python train.py --num_hidden_layers=13 --hidden_size=192 --experts_per_token=3 --normalize_top_k=true --balance_bias=false --router_noise=0.3 --init_std_router=0.0112 --lr_router=0.000515 --vocab_size=16384 --norm_eps=1e-06 --optimizer="muon_variant" --max_seq_len=1024 --dataset="wikipedia_en"
Below are experts of layer 5 (counted from 0) of a mixture-of-experts language model. Rows are named gate (a neuron's input weights, with its number), up (a neuron's input weights, with its number), down (a neuron's output weights, with its number) and show model dimensions 0-63. Each number is 128 + 32 x the weight over its row's rms, rounded and kept within 0 to 255. Numbers have three digits each.
Before each expert's rows: "gets" lists some tokens that make up at least twice as much of what it gets as of all text. This comes from a sample of Wikipedia text that the model never trained on. Tokens count by the router's weight.

# expert 35
gets: " the", " a", " The", " an", "The", " his"
gate0:133085156144120146070098135062166095123119118110123123102113057165146105127153104066148125110144142124181076107115116101147178163073141106126067157140076127143124188100093104128201128178131171
up0:109111154099143116142091141124078153113184143168123073094156145101128168117091109135141096123114095068154208090111095100110111157115178184156128106067165096133156119184124142128116128084151139
down0:142122117148140147100084202148160141058107181140142153178129140133142101190153120117105094079102167183157125107174114182144151100108096145119221120164113144177124104138101112091089128122137163
gate1:135174110124146145107117152129116177119131160138110102141099169134144119135176196125160112090110153102137074141137156071147064103121062148146157093094133095139105094159107121122100110096089097
up1:058103102167068163112174143135116186185099131128095147120105182122131084107122142109117139121116155107106119101134147152172131200156049150150177071134150144101115091144136176092096115125091111
down1:109156158203126089075176148104100146129125129147086137083157097101116106157131110108129099143097120165125132160095091137120133143127085162039100128171124128154163104147127170115129136139158134
gate2:113129115148128125134084182070124106150153172087129137188115102124174115075100103133067184033162092095117133177103143116076181235113174110149105125070087110073190127105179149133140130136183198
up2:098128129101128074162166094137109120119104120206166112081115180161109158171066130113157170182084132100092131050086133100134112126145076161149119171126148147096111107128086137119136135150093088
down2:137122134097114103130161087137172119163118112127174109155154111119098106137078142102133115099101078107108153157109119141146151175127166134093098091113082072107179084146097163157098079126145197
gate3:120112122138130182138093091142079127119139076173100139191179186147170150116181141141104114150123111093118120104055093087168139166117168194174198117080128167174148135122115182162119122123118113
up3:170140094135120129135080117079156080163151186109129116086109162102091158196154089153092100073084163112167117082106088148111136083145142076090134143168094054099099171087170110121099096115142109
down3:126088121079164127137115094181142149117192146168110105127165099152112087110139147078140096084112105167078138110109094170118067148170097120094091101135171125149128136136182176099107165088161086
gate4:113170145100166137086144121145158131076100109107139066029133141095149200148106084135176114152124124125153061167120167117166127135168102142140112089142128143142143090124144172184195171143144098
up4:143159141134139146058125159091099130137129134154105162085123179126084112172148061145155187145082103157166071100137170143096128135070076129133051104153142123153164118106158129172082119153208140
down4:097091056123127127161133192179104079189117147118110167156149116153142108136181116129152139142099069113119115109137141093077159130194101187145148120109130206110096160084099092106136105174096133

# expert 61
gets: " the", " a", " The", "'s", " his", " an"
gate0:140127117148116160130138195136072130165148089166108034113121093178182034142067132114062162152170120108138139118136172160119146193102085124134082120150093138093109091111117107151114127112135150
up0:164128143113072096119129169110162147125127089129194085204088172127096126118167118109141120130157090130144073110132102158155113132162093159114071110128098190147096091164083149158100164105164159
down0:144196161114113111114063070166102142166166073104192142106158155054120159154138163177134129119137101127138050093122107141131113156133120138152069128130056112124116133124132132133126105073111081
gate1:146164171125117054100115146126075112082106112148146084117099102088147152110099102163161151097110174145183096154111110118132142135125110133141093131149101170139111094165163140149078108089128098
up1:165160129091145091126059123126126118043109098161175111128072135123211141135075107119156168117057130058123119140105120101124171172085094163142118095144187115114131127130159169193124078114143115
down1:152153118105211147123088110153122117076126119139131172105101142107115145186066124181143055174090114059088110140100164093064159156112072175122149180119173105073125142148111156136171173118090081
gate2:180154132099140085070147178144092132108133131106135077139138178095142146102116082131102131108157097072096152080149121141100086110146148128077133110129133098153128080123114081122154111083171156
up2:146132102127124106143110129173167095090166166116068143108158187137146116149105112091157164127108081149120154151147123171163120121144106096143099167114066151170079140152113070118111105128081169
down2:101209105168148126117190129117151175082148139162054150150161159162155159208116122197122108158121129114058142148093142113144147129156120093066150097164092143107145109136155180190126147119088175
gate3:057169075144139113124157099115154131113127143158102098093141122111160159118107173116105094118146161152138086161168133175109104122157137130107148125135095137136063147163114147124129168131125089
up3:133159106144195076091156134132098099141175152118095140110094180138206192163100144148167093104129136166086127128128179159118197106173144121109119136114135080098116140159077085151104197122136128
down3:141127172186092108145122086128086133124142139134100092134077136111140141111101167123106159087153127179113104121120143124134177220121182136109152065108165151189129108149116096176090210158108104
gate4:144116099089137065145227165133204167115129207092156163134108127153156113167128138149095139084183112126119097118139193212088102148128138106155107144101126089107139106139125143122092141126112150
up4:128113142177159161105090099151049107124109137093103140148170151147097180108056089159157101115118099141093122065155103059205115193098142122062136119148157107167162141147091139108104177088162142
down4:099143152174193112128153093156108175082113110156138094123093106157154155224074142152173110127132147150090101157100118115050128154140111125125127125106157123113118142099107136114101087105164109

# expert 43
gets: "\n", ":", " |", " was", "\n ", "{"
gate0:166135076133082115119151123160128088043095090142126127109083131178140066145144162155100120087168142141154107161059184156148196087135107128151148108125105143141094181098137108111145112158163141
up0:143081104079150189173091118125110106143075099190084121133108129092143145064065091100127116113063159178147092156127108198106110170158142139106114118158097184125091119126153107165107098122116096
down0:120089116121096178126108080181152197101148117133139064066156140128123145198123123121108104121123213172118128109137116150180126129186089185133154142150105105130121118124092150174050128100173098
gate1:134132161108140111131149094175116144151176114143137158121109167153084195102120131106148139131101113079141139168167058136057133103144116157118173148124147127141076147138083092127132119144179091
up1:131176085105158137102118106136100128175172136176138108126140147152143041113141155103116096118183084112136105122116135150108186104139213084082057147080054122122127182143126169113136086146141155
down1:110150129166161133130175167181129134144164132247155163147136098102124151140129142112158156152199115102134106082131146126112122137124179089052112178135135170119132141097176103074077096170119146
gate2:093141168099159114145160098130145113102089235138138200132139112103126095106121102141130086125181057160125100083113151123074115145117133103104087101085182140149164076141146129095130128153164096
up2:154151100152139139121138121110145137214170169085106153091137109144090168081105118108121067135144130172158150158080159173174108170135190161153067124081109171105121132122133069142098087190132134
down2:137128102075174140064131192163084133078101151128152096171131123111140118145107164130113063136138105115095159123183100073179143118091122152121130123154089163128148085138087208152134119201199146
gate3:168147092087159151107121101081151135080128155129136127104147087107135114088103125100120121118100108125058163152149091114102086148128118102114127150082121100153078089163110177158166085138134117
up3:128145142165083126122112095118159181164103084110093113115135103191157149065123128069088102152156177121151138162145145067137152156122132153104138140138105058197095093173140140123132139067120094
down3:190129127109158051084183139120107110112141106143074183112135129074140170178067173111109108092189033099153098150094119135119121156119127134097147108138079121063079137139106081145103181144060150
gate4:185100111116134185129204129128120115097146160126106098138112114136127114151133087113189107138121125142109149109075128066137122137087163104147160118157092117135103084147093123100086036101120154
up4:116117093157140117202140144118042176158164094121083073165141183153140180122164097086103142122181119119103106080141147144114174118148202139123097130159110157139116181153140119106098096146124154
down4:122118148110146147132074097098093123174090129101140133164151126117120149101177121088091091061185111068113148106141163117126119190124165168153097145062152097054116181099162107130122138139155121

# expert 18
gets: ".", "s.", "\n", ";", ").", "es."
gate0:190191148170155130133123178145108157138035148111112167110122100188108201143187165168159121089104170120130122132166115123098115088163146163132081112071160103128145083157145094151154158132166121
up0:140131155121060115114132141145103173141086129134108154025100158148124152151114157124196158093088110199141114157097131110114139116164094127125127109122163162149162131137112112117127098104134134
down0:063121146162142179102102138100131158100134105126100177086139160092091138207094106053125099124166172128139126071155123152165118123152109169099129137130143118124127178136099157160188107141210118
gate1:155101085167126161116084139123128139165129062174107153087138120092118162120080125133122086153120169119130162153122119112165152194186102160128148145057081125097083063144132124112183123175154051
up1:107151137164114114120116100155185151085128162153136133082127073091151104173108128076116157152120130158144209133120181132119173134146139141090187120074179109121099093216129138144184130076106098
down1:090099186179110139063104101154157081126079157171159146107164114146130173157115127150115135122149123129095172137067134138162201145139167146184158087093134059148089161116108103098170117127146130
gate2:201095117148124170078135115109108154144175101073135128173134096110130146049158119145151137123128124104093095163215142093120079154084080116123118136164079134124125150086097134151136113128145105
up2:151144214086101074143129163154115185090154100115106095136106145118096095093169145181185126118111119126174157138178145089160076083074089139131125206166106163149119095102112176083120040064128168
down2:155148120077107078105115098173123126148114099186112083126084157104121164173103111105099117094133139149106103102098117147084189185144197113162116162137095113079093105086158143135104153112133143
gate3:158105100103117164165119100131166146158141139142133159151104096121119114230164151101098136145147156147125135175152120135075158132121143153144117130061114162127161136165159053207119115105122100
up3:092176172102147120112120095141096137092122149134142097190156084133122091104143117133162095139134103119112123079062114127138155179154131125087150089114095142088145142137163079128127086111101114
down3:126141112112130159136190203112135161134140099136133165111119116146129114116185153108115147125176166168155196140180088151080145172122156167097140156179116124138126147109166104195097140188119144
gate4:122129168119143122107106095121185134102121110169076143120141139154122118183170111113090073116104103090112164083152080174113116175146169120188221144169154129065108142136141098119098117096152060
up4:149131112138077119145152102159129124132090129071062135115077174092137137180141138135177159098121139201183156096198138143160149146153081126071068145111139122150115157079131125060122146113155154
down4:108179117103130126190166120160136160170051169122143119121080095105138144116137148108197168144135149181164082120160191159130158178081142162146099121114112107166061135160129131171082148127155119

# expert 20
gets: " |", " Michael", " Best", " TV", " University", " Location"
gate0:120131168113128130149106111135103132111129174169137116110157136141131134188186116099217094133115169121137095158116114090125190148181205157172103088103113094142114078079101165118152144121121115
up0:132121139165121135106163080101096119135121180134136079092084140085082192084197093126095176047142119171171146130141141140118138131094147092144091094109189116162199165166121138124064156142155174
down0:123128033119157121127178108205136132200112100106154147135131160117131131104135132123101079124104103123161045076095122109133127144153141118149146153157133084120138128108135222096131130143088047
gate1:158127100088075154107133138060103103165143117124170161122092083106138127096048158059146164128080137116112137095151130082076121102171147120122053142096145089152124061182130131177104107135177122
up1:200080146110118140169146181144117105100135077156138174208141107102089139109097149101091157123138150108155152133106110144109112124086123116120153068145185093225156165143149114114090102139171097
down1:097122082165133149146201114143164065171138101165148128096093134172175068150162127141116125129076126153183105096135145073054183111083118103154090128150137116104145085084136160161178133152134156
gate2:158122085120131216162133106135207152150044122146138086101157089154139128120128213169125107116103162137148126171104135132187060174148145113129073133183165108159146088123159168079146155105143103
up2:105188154109124159184090155134133077103137153147121176142126140186134141101141176177130073133116137130115110104162068094125151088088148076132123125104035156177130062149180132132128153133077116
down2:161192091143131107108200154125102161194216134161116144190086167095163140107073179133144135144180163119109117112153112175144137112128174202148162132141150155141061156132062099149139090142141151
gate3:125140157150106132104170119143108086116124127087170161089089147181144100149142105143167111095076115098141159106086120163103074080120161127086134140103141143145188117111145108132096116023107094
up3:033133186093098127180167198149172124086124056143119086081154168209130166081052108162102126122179141171156113134153110137086125134128165112165067115135145150095130125170124179089130104153144198
down3:183134130099179097111126136146133159167136106150095124162095146160190101180137154111088157123158072123100055164165098131125127115045087136163096103111040125109099174088110132146121100135098213
gate4:134112144164176127159125112175114144116094103128209134107128091110151149101176153138171164120150152141153111175114164092141106144097145125127122082187142137115137206065120166071155115188135104
up4:093079130171108168154100063118081115073157169111124133133134139120141137091087128150102109110106108122132166119124174097117168137096152156140178101092210110169158086167127101066123165068166088
down4:103145125137173188157143138111087124121143103102166093143115136115085101125136112102117125181127113132109148125102135092188158074128131206171154113148117098088150119137169148214174168082048185

# expert 36
gets: "\n", " ", ".", "s.", "a.", ")."
gate0:135094141093134155123163147176136111108096130136102115167168143186167136062154149127131151082148140141092121211139116134125098111166103112125136111138136154116100142139109149127137140138152163
up0:114072143109133105072141108101120162172111082161062079127106168109151145087125101129121121108113131151114158153124098109137181214155143170164115125141141160155173135159148103101112148099092145
down0:092107071110142126107143176155134120133085139154104120131044158091170134090136123163132097123110117091111079102104108051119175136111107114108177089078096117142161176138129163125112112161177160
gate1:135183137155149120133132157139178125102052091130130064141148128122142098119115097133120159169142123144104081124145147117145185124121094162144075152116104134129124153086162094101145116137083113
up1:156159148121114139149090096147111164075126119108151044110142149117092174084137114166160120100145110115153111083136074080133126086184110181145119103100109073133107087092113110112147159128130115
down1:114145131151151124056105098110159140079123131152093121088082159078138168121184129088080108119104116147148179130140140082183120062108150165100120105127133124147095114164195114078113124095135038
gate2:122132084098122096119116160101100145105112137142121124127116105099066128181144052045161125120128134128106108119120108128071107152140134110085176118102061136145172119144107133122186108104131115
up2:135098106094154111098130129095134165172149111066114076147121112100099157167174133164177091123148100172157178111107117116117083131180163159090088135128119059159124076136147191159151111158128124
down2:129174121122221135141091139172131138117107133155125119103118080171156156130178099188140097150110126087085114090162139046152098097138123186137165145177161099121109089115085137132116118134090122
gate3:103078149157134120115159105158127076114088176161139180180127111118157154128125115080115102098122137086156114128087109133123081164129195200109103139131100139129167105125130126161091091105109200
up3:152133093153174121114122129104110122115127083131141101072123159112173109133113143125139134122091147145142129160104147158123240159167152158128088131126088103185092156121091119154088180122126101
down3:082131142149134105166093137172127120065115087122164211178107088162158112162179100131132109129099089123087090170156138116097125203164125098216056138118135154165163132106118122132136120120116156
gate4:129133153149152143095131172112119155123084109109131119154126152098115131114102126119149141145162103123121139154137087144141095135076117027154093131095119172088085123100190171116166098093122133
up4:056168102108151141199113121106106101159141121131121213126133115055098078135120108105140167136094137131114125108132090152159107181167109121169119066095114171179068165133146145113113138098090128
down4:088077109149142110095129167135111144084164120090151140134189092129132152097115057105070101169095116158130155167085139106094195138140107132109157127125085142141107161149156171095152105182152118

# expert 26
gets: "\n", " |", " is", " was", " are", " were"
gate0:127122143143170135163175164109152076090083125078133184153169136159117121114129152141124106167153163143126142094176151102077164098142112182084193063126098195169085121166130114131153122180135173
up0:154086145134112135144084141102121122040144179091090149173139100176156163134138112160154090147092173106155173129092141135044153115146096084126209110112095130148076120155157065129174176186165095
down0:195094116085160111138084095106118102166163084080137162116092153136169116204134101111211170124138143124131123163096112052154121142144112155114130164133164130114128105087156122133147088133093022
gate1:137041070107139120089139129152202133116059100076060170139098165155153199090122158159109184150190144130126186126112163125137072135089147118100177124142149090148099131042156129115098118146131151
up1:105127169107148125155139102143125155114142120093120127195120108104161099155199104174152165095081155111077105163125102165061113167124098149184154152080105126118040116135094090101151122153190123
down1:166107143133046127122097083060153107092077171159130139117143103103111149098131190117125112098167108170161132138168089110117101172079133158124130084174124242138116127055181118087111093161170123
gate2:124120206131171060183126124122095097076172104156097128088143161187123147126117159209134125080118166156164104116130105162136087146235107184152097138096117114192156172188132109066114133143119118
up2:112168141167089100168072126083187081153143163120085149124138113140108102072143120128104183147097091149142081143087099115142059125128124165147111149086108132159155114142224169172123165180118150
down2:118144115202112147106153122144150152072090115133098150148127091173109113112117116113133125183136084099082107152144073068103140153117101199141144134122091078114106127170090077108187189140064078
gate3:048149140131129131222153139179053124137108115120129074132075090140066111103172156135106174111149134120104072133196178135125158179168078144199084123170091152102179158127131095129166135155155132
up3:092139101181159133129131118153070152121077192137096137093144070131072101099133091156130066153149095134118156118090161197106114163158150121190109124139162113076108101176155112150092136064174042
down3:120126088112117083136173121117226129124170177127157128129148081100132155059040125168098118054087167157125134128112089119101072187143145113140102152079180154098108099132118125181084094116061100
gate4:158128124173137130172181146201071145101111113154068048118134184156122202105109114154159118129164135150135107152102155118081170134156061087107109123105139122197150138087102093113148133139137106
up4:157122135067078114136121109158126105179097142166103115094118124072131153211098081093138129107126150147173086115129095131188153162100148127134151110171118098188152184100144160142135123083177206
down4:082112169126120154152152102177127177131050132141165116155118131121144095125165105154186096163082108125092131115127081070119198187127117124122144113109113169158045155186122091107075094154153130

# expert 45
gets: "\n", "==", "===", " ==", " ===", "===="
gate0:051120106168119151175064080124200191115162162111131092177118132123052132157150121082122130126124125144116154153094108154097161095189173119131066139120190156125084141162161107059145141181118111
up0:173173073107143121171153126104094100131099187196110089086200163122126142144066116149126100083138140141116124072129083134168111175107096108142126142129083118117192128119121159167206112076130191
down0:151139186133154122214116155082133149163132193122097169140130150132098117101107117106140099097073112166161112119179134133104092127137126106143101149158144089153110131147073152143120119158109116
gate1:111171126146117031133182104124149092157134161139134081181086068106112160144099068124155128167095115126088111107145154136081162138186108107133104146095078120086131136104099095117200152131139115
up1:080124104149189137103188196187149101131127162106166165120159087190147141172119183132169180162114146132127155086146150140140175080100094102152099122132111113145173133103142115071131102147138100
down1:143127076103122158132097104105123086132131112122087087149179123056164126125148093119164127134126159114090143148137068143051129115100093106143177127150149163135087037103156114136137121089057190
gate2:150125107110142169173190163154122135080125120036100108139133126151104129115128170123167175117135216142122079113158124089148097116122097057166105137100136170125124070090127101108147157117152094
up2:108107151112128157151129111124161112124091151082095108171082140188068129114142228083107143089088179131143106084139117088163106067144140139161139137172113193150145136151135103094118149148211049
down2:107129160147093096182128109108126162102126168172134124145113097144192114153088157106081146092177112093081142119083115139185110155130060189110062076112098073171101146151146104180127119122102190
gate3:128135175160122137080123101119096135105100135146201071128141188144151148123110086111126161101142134163132114080103094215149179171100193075109100158102106164153151139123167101104117098131069101
up3:156132101142156174116121131112146091125117090106089175141100149088143088132110172053174137146116159136134158147132150071115088112146088157130196052134146068126173148143115200093152188140122143
down3:160161132130097129081118121083178145122126090114099198129195121078117137091184169101178115133203204122107147142091108065205191142147078109103127180191113097134136135107110076106084075108124131
gate4:117112082157118097120155106080160104123140137187128120095107142150114119179025091138131128151119161128095133174145112193134186073149113114136058152151187147121126086096111107126135099148141150
up4:124151164100099142172103120134127128144157093103063105115160095175096093102200148105094112110108125108084118098149178118112088173133162127155211072086082113106113183116109162077152153116129112
down4:137095103130067128117169138125106104102097184144185098107139144131119087098060095113100121151108117125113092164120082102129177101132125157180129129096152205109116113038150182069126135101158173

# expert 23
gets: " |", "|", ";", ":", " /", ");"
gate0:194105108141094080096091176163165094120128080101129123146143121135144158146134173124114122124126138154104139139108114144119074119099172146151149183157149110153112098112092203169175108136093115
up0:086195158125180149126106146070119151120144123127101193101144110140039072178140104094150138155118149182145149130150157079122158135160099158136132087073107117103169097079189127119139088127139150
down0:110132161092117166139170161119120096140180106181110133155119110104200100140119109106079120146156109085143146135157072130123128062158121159125135142179175164124092166136135112116127095090191129
gate1:163096196132193169119083120126118166116122130131135188140133121126158139087136135100112068182141076114182103117093148134147170080135097132110155096147136106149165158139111178184119186155158112
up1:127083213141120178102123123115138174172100129105135116183120093142143133111138158135121105120132068094164147153099161168116152134134079176093145113151149189167135106131103155118106117128143092
down1:079113096121069063185110188149140161116121157190084089119136157090115118130134098140132134116150161196145151100131162132095113153100124081147167175104133144071136075120109113104121047101127159
gate2:182173158119117096079123096087104169116101168062106076139158183098099169115127122113100126092113062158135124127151101078073106106104108159123120157128125112155134119127100099143151055154169160
up2:121124149126169108067117177114109082144113182093162142151176127079150164089135163081116121115109111150086082124114108158147140049093171176101101181118174092172165108141166119152110094166163126
down2:104127081151186150160194065094147086172132139130119132092112178097183072127094102135177142142139173078154146094124147169113068143141137107151163113145156068128102120127145149102126124149143097
gate3:148124132132100063152064141090142075150117112143180123110116178102153118177120123165148133118132090137104095143121122144159104161115149094090085130134131098148054167193172095198105098096114158
up3:125106125125136060120135117078164092120139138114131100124095138146098127155072147161155201099076124086122150105069054144218095079126122124118055136125063117121153118119122081121160078099131199
down3:185134116136102117143112138094149160161092131133102087185203141174116116090112111178145172109163147093130136151114075150084117170121137129145121139103121103111089124119140141156127131173133196
gate4:160113154161112138061098151113208146110118156159082178097072127119139158123123040156137172152141179055112171123131126131113141114125082140182156155108129149148137132126104123155131092155158134
up4:147128165143108083091146160119063127121133138125185160093138147138116118124135083044100178138107116098117087148134110135156106164104159127116150120158164109146092150215117149129111142080079164
down4:108113139143175117141116181122129185105152116122054175134156104114087101128113089122118128128119162119176143098110145164171147153169129134166156148093176134109080126166109125151084174136120126

# expert 9
gets: " of", " in", " for", " on", " at", " from"
gate0:146135091077081116098163175164135118091136110162099129040110109165133130138139092148162159127084167111160090240182086128138114120190093145172169106129130148059084139089166138109095155112112118
up0:151106146092106138102117164144118155172135143077153110180141112112167094084119061116087123184142090107127184109147181147182132186129191130110099105157131068177173126125073137188128090126123123
down0:132135091101134125090181121116189096130131142110127077176136150132149164184139092122121106148109150119143130169105105124208074107159071188150166142107169111083131137088131150133083136088112045
gate1:118092096127162161119154118166134152137146174144146145153120144140136115098106048110137090143166164161130164168137099119163120184169152056116148116080116158122135119133117131120144152159098132
up1:148129160115117082106102096077110102146155110119152157164135106122162128139113104186118119123104135186163123183092093100140124173070143140107100172092138217102071116129166117145167106125096162
down1:073094158104122120149173125158105147092106143158108121156133127124062105114182133134065119085131163166059187133112131205126119066128154137124127177109097121218171143081070097132134130182134144
gate2:079140108121106140138097120139188112045091158129157094098105172141183146051132065087190104185169115148123042052150098113152071181085062103074172074121160129160106154120154125096154118148152098
up2:186169165117103112104145096137139138184177132159111169154112102155123053201137133143085196118133110159139121138128105155173146078107128109159092184124081139082093077095168084176129061115147129
down2:151142158123138101174138158148172123138161195123113152080178191132141168085095168067193152130152134105101104103111104138181071094077141124161153121106082144113143131132143197126170143131144129
gate3:103094175130193233101126114171087185147098108164134130140127143080105100121152124168176089117103067124113147117104131076078100175159098103086114120126138096117170175126178127079108124103119192
up3:083150130096117103147086127129105093146148102109056183115082149116134128149135082108102127146119140114115082127149184141077175149171201102142128146124074199104114150099084078122169112154154130
down3:094073085126114137161123136090145160127081141090113182114103144115138123095171169071074121113155109130102141123151108156081141128152149168102177133128131098177142131192122139113169128193141103
gate4:154126103102089109132104088162147127124142185086126142131077134125137078161120151129102119104059114161057134140091206095121152147154138140177184108049100162103171120073158125120124119145118091
up4:133120170167089142136143143191107113113089130108093173112099118091055182094127088083146184150150119126112155123129158145155145146100083120124093089112126092115129126116098108072099136185143138
down4:105104105102131141116130156139183120141126149095094143138163114167072165065134111109115165087113143137071192116160110143164108108123142125134099116135082156107096071116128110125133146110198112

# expert 53
gets: "\"", " of", " The", " who", " Henry", " Richard"
gate0:062144118095123152072159124144061119149116125101096152098157078147133131133165081164134112113151097104143152210148153089135145086116124165156158068109117128152124115088189143091176129180153126
up0:094148106111145144073196125121136103082138158197114150065117081159135199101132130189127081112123127156112126143111141063095130109189150128129112090106123119116153149103142154111143094103109127
down0:133129168110132121176058133101031144154184180149125051073120091127129157136152161148122111173132121099137099103093184114113105121100167145144123098080097145116067176107105075124162134075151151
gate1:072138128150104104122165081101103149137185159078145129122105166105170145141088150117166108106127115102144156095171083105156112089119139168148133075129125167147124120093098127093144142143106079
up1:201106124144161125116144124173102158167147068135184107143102139136169104077153127126135091119153140069132143127115060110203167124094128102124046126108114092087178077115177189125149139069149121
down1:064130127120119094156128120097093121102091148136140114117057071150178138107129135122171175150087112131164076139115144147102063082133156089177132079139122069133099170151112103110167151105154124
gate2:158155095165196112144119100109087148116143104138175148114115140119110119078116157097204100175132123069130120207146108069109133157099122086122107114141175139143135146126133067175130094126215145
up2:122146137115113046102099167141088128158109157110109132128096149130101129117157134075127162163140116208184112155078105102123125106123121150143105173143087139177134051159160096150114078082145136
down2:066117103176181149060074107134113102140114156110093122145083107116167160072094142114122086126124131125139089110146187107119105135119189106147182157059212179162106092106102202125142153130182164
gate3:129048119115152067125137139153113133164119150135121203106132085104138156116139115129134118099073088127092147134107144136115146112115173159155130123123136128157097125126110112122108099120124147
up3:127209145138065175147108180111130105117089113152095112205075146162165099153128143141126147151174150084119108191209098076095102185120104163159126142139118149071098143144101176184138056127146118
down3:124073069153113184112081087126182134081122139092095115118111105167107135062159158094073073173129130091134202113097087116090166103154149132159166130139127128171148092140141085172136150125121130
gate4:142096146115152097115108099082171070095154140124105064126139136171142119158195133066062193098147090162148111143173099139073199143104193121124129107147162151177125133128139138114142111123159131
up4:132060138175190121151144118113115093106160186178105060114105142089125121110134152160110136103136117117141143130139165151134206120090107119143113140124094163160124160117091145117082088156151108
down4:053156179124098193099126201119145142156160167155113132112084139102158112130165122193119153158105128175188136133143109141151151133174138131106151095184110057102055086086165137167135161053165187

# expert 46
gets: ")", " and", ",", "u", " the", "),"
gate0:197138101205101166127170174150137152097121157156140127119168127123111117094114154114174171168158095095119096092181119109121123070147107145087179064113163162129157150131117114140136116137120128
up0:170119169177131128087102184134072112181162163128144172115160125163138083121126123070178139096120126118106147137172123089134115128104110148166148128147184143147119084172086054117168119133126126
down0:167067111163179111152129133169167120132157157154137144173130064120150203151111139085115107153155152141104145120147107109104147092124170116082182111147107091156090117136094182118055087099155132
gate1:152131107088070087083143114165104180187155146151068086209140135167149146127098148078101095151202118139183140169171111117168116131153123125121139095066130063132157085112094095200118143083167124
up1:089109131102087123118112153165126182088145180046108154131147105147129117126113127172109083108109146090127183161153167097091136076095094080169074047090165147113115134116146072127159120175123097
down1:120114086118165112157119068147123084089094125091115092141170175144158112139132117139151122148137106095158125111147109153193115169137119173147140128078139072125134130089080104109144079195100112
gate2:162148155083089120106195114144162061080104060144130113162144146070120102131148196165081158143105155133148148124137155094121109152098104148159115187135087138153145123151111139053128128098110152
up2:163093144112141128121160151094093126115109132099098112176150126138062160094175101119097157073156131039097165168161139106168121114084136147119122157115120130137094124119120086118154128098085126
down2:127085163124093141175116167137158200164125138146125153136120151100150128100128117141171171133150118125145092094137240146176123086121150150079109073121075166124089115142104080174169079189144186
gate3:114061127142162135075146159094110125137134125138098134162145114108156135144115103146094123150131126129144090120151144153096146090196120093068136163053099139125176140150144143112109131130179136
up3:082147114121137129143165122141143132110151087152168156087147111113122101146099075123157129096095104153098097183159077167128197072122151141169133131079134079117140138195110164127107085137157137
down3:114133148097144142108105144112120143094118135142163172122143132144127089119121188134185095148123102127147148148093141138124141180122143131139138197103170101144150132149165112125137132109076139
gate4:119200096171148164222126190101112133105114167126166121111155140166084123123145096148110148145168100184112126154134129119143137178119152159113126114089097162161154109160094115127095144116161146
up4:143080093079097105085069145097069110109159083044117142158141156124124140096141106184204102127130133087119114157156079171122081153081101096135052094089140068113117133160127059064088112138099138
down4:137141074127122138211157125172144119122170103097146107157112090076144148118138149070123140115167107070185180183121161156110146109164119106114093103114097139101143097127148179139114156134148167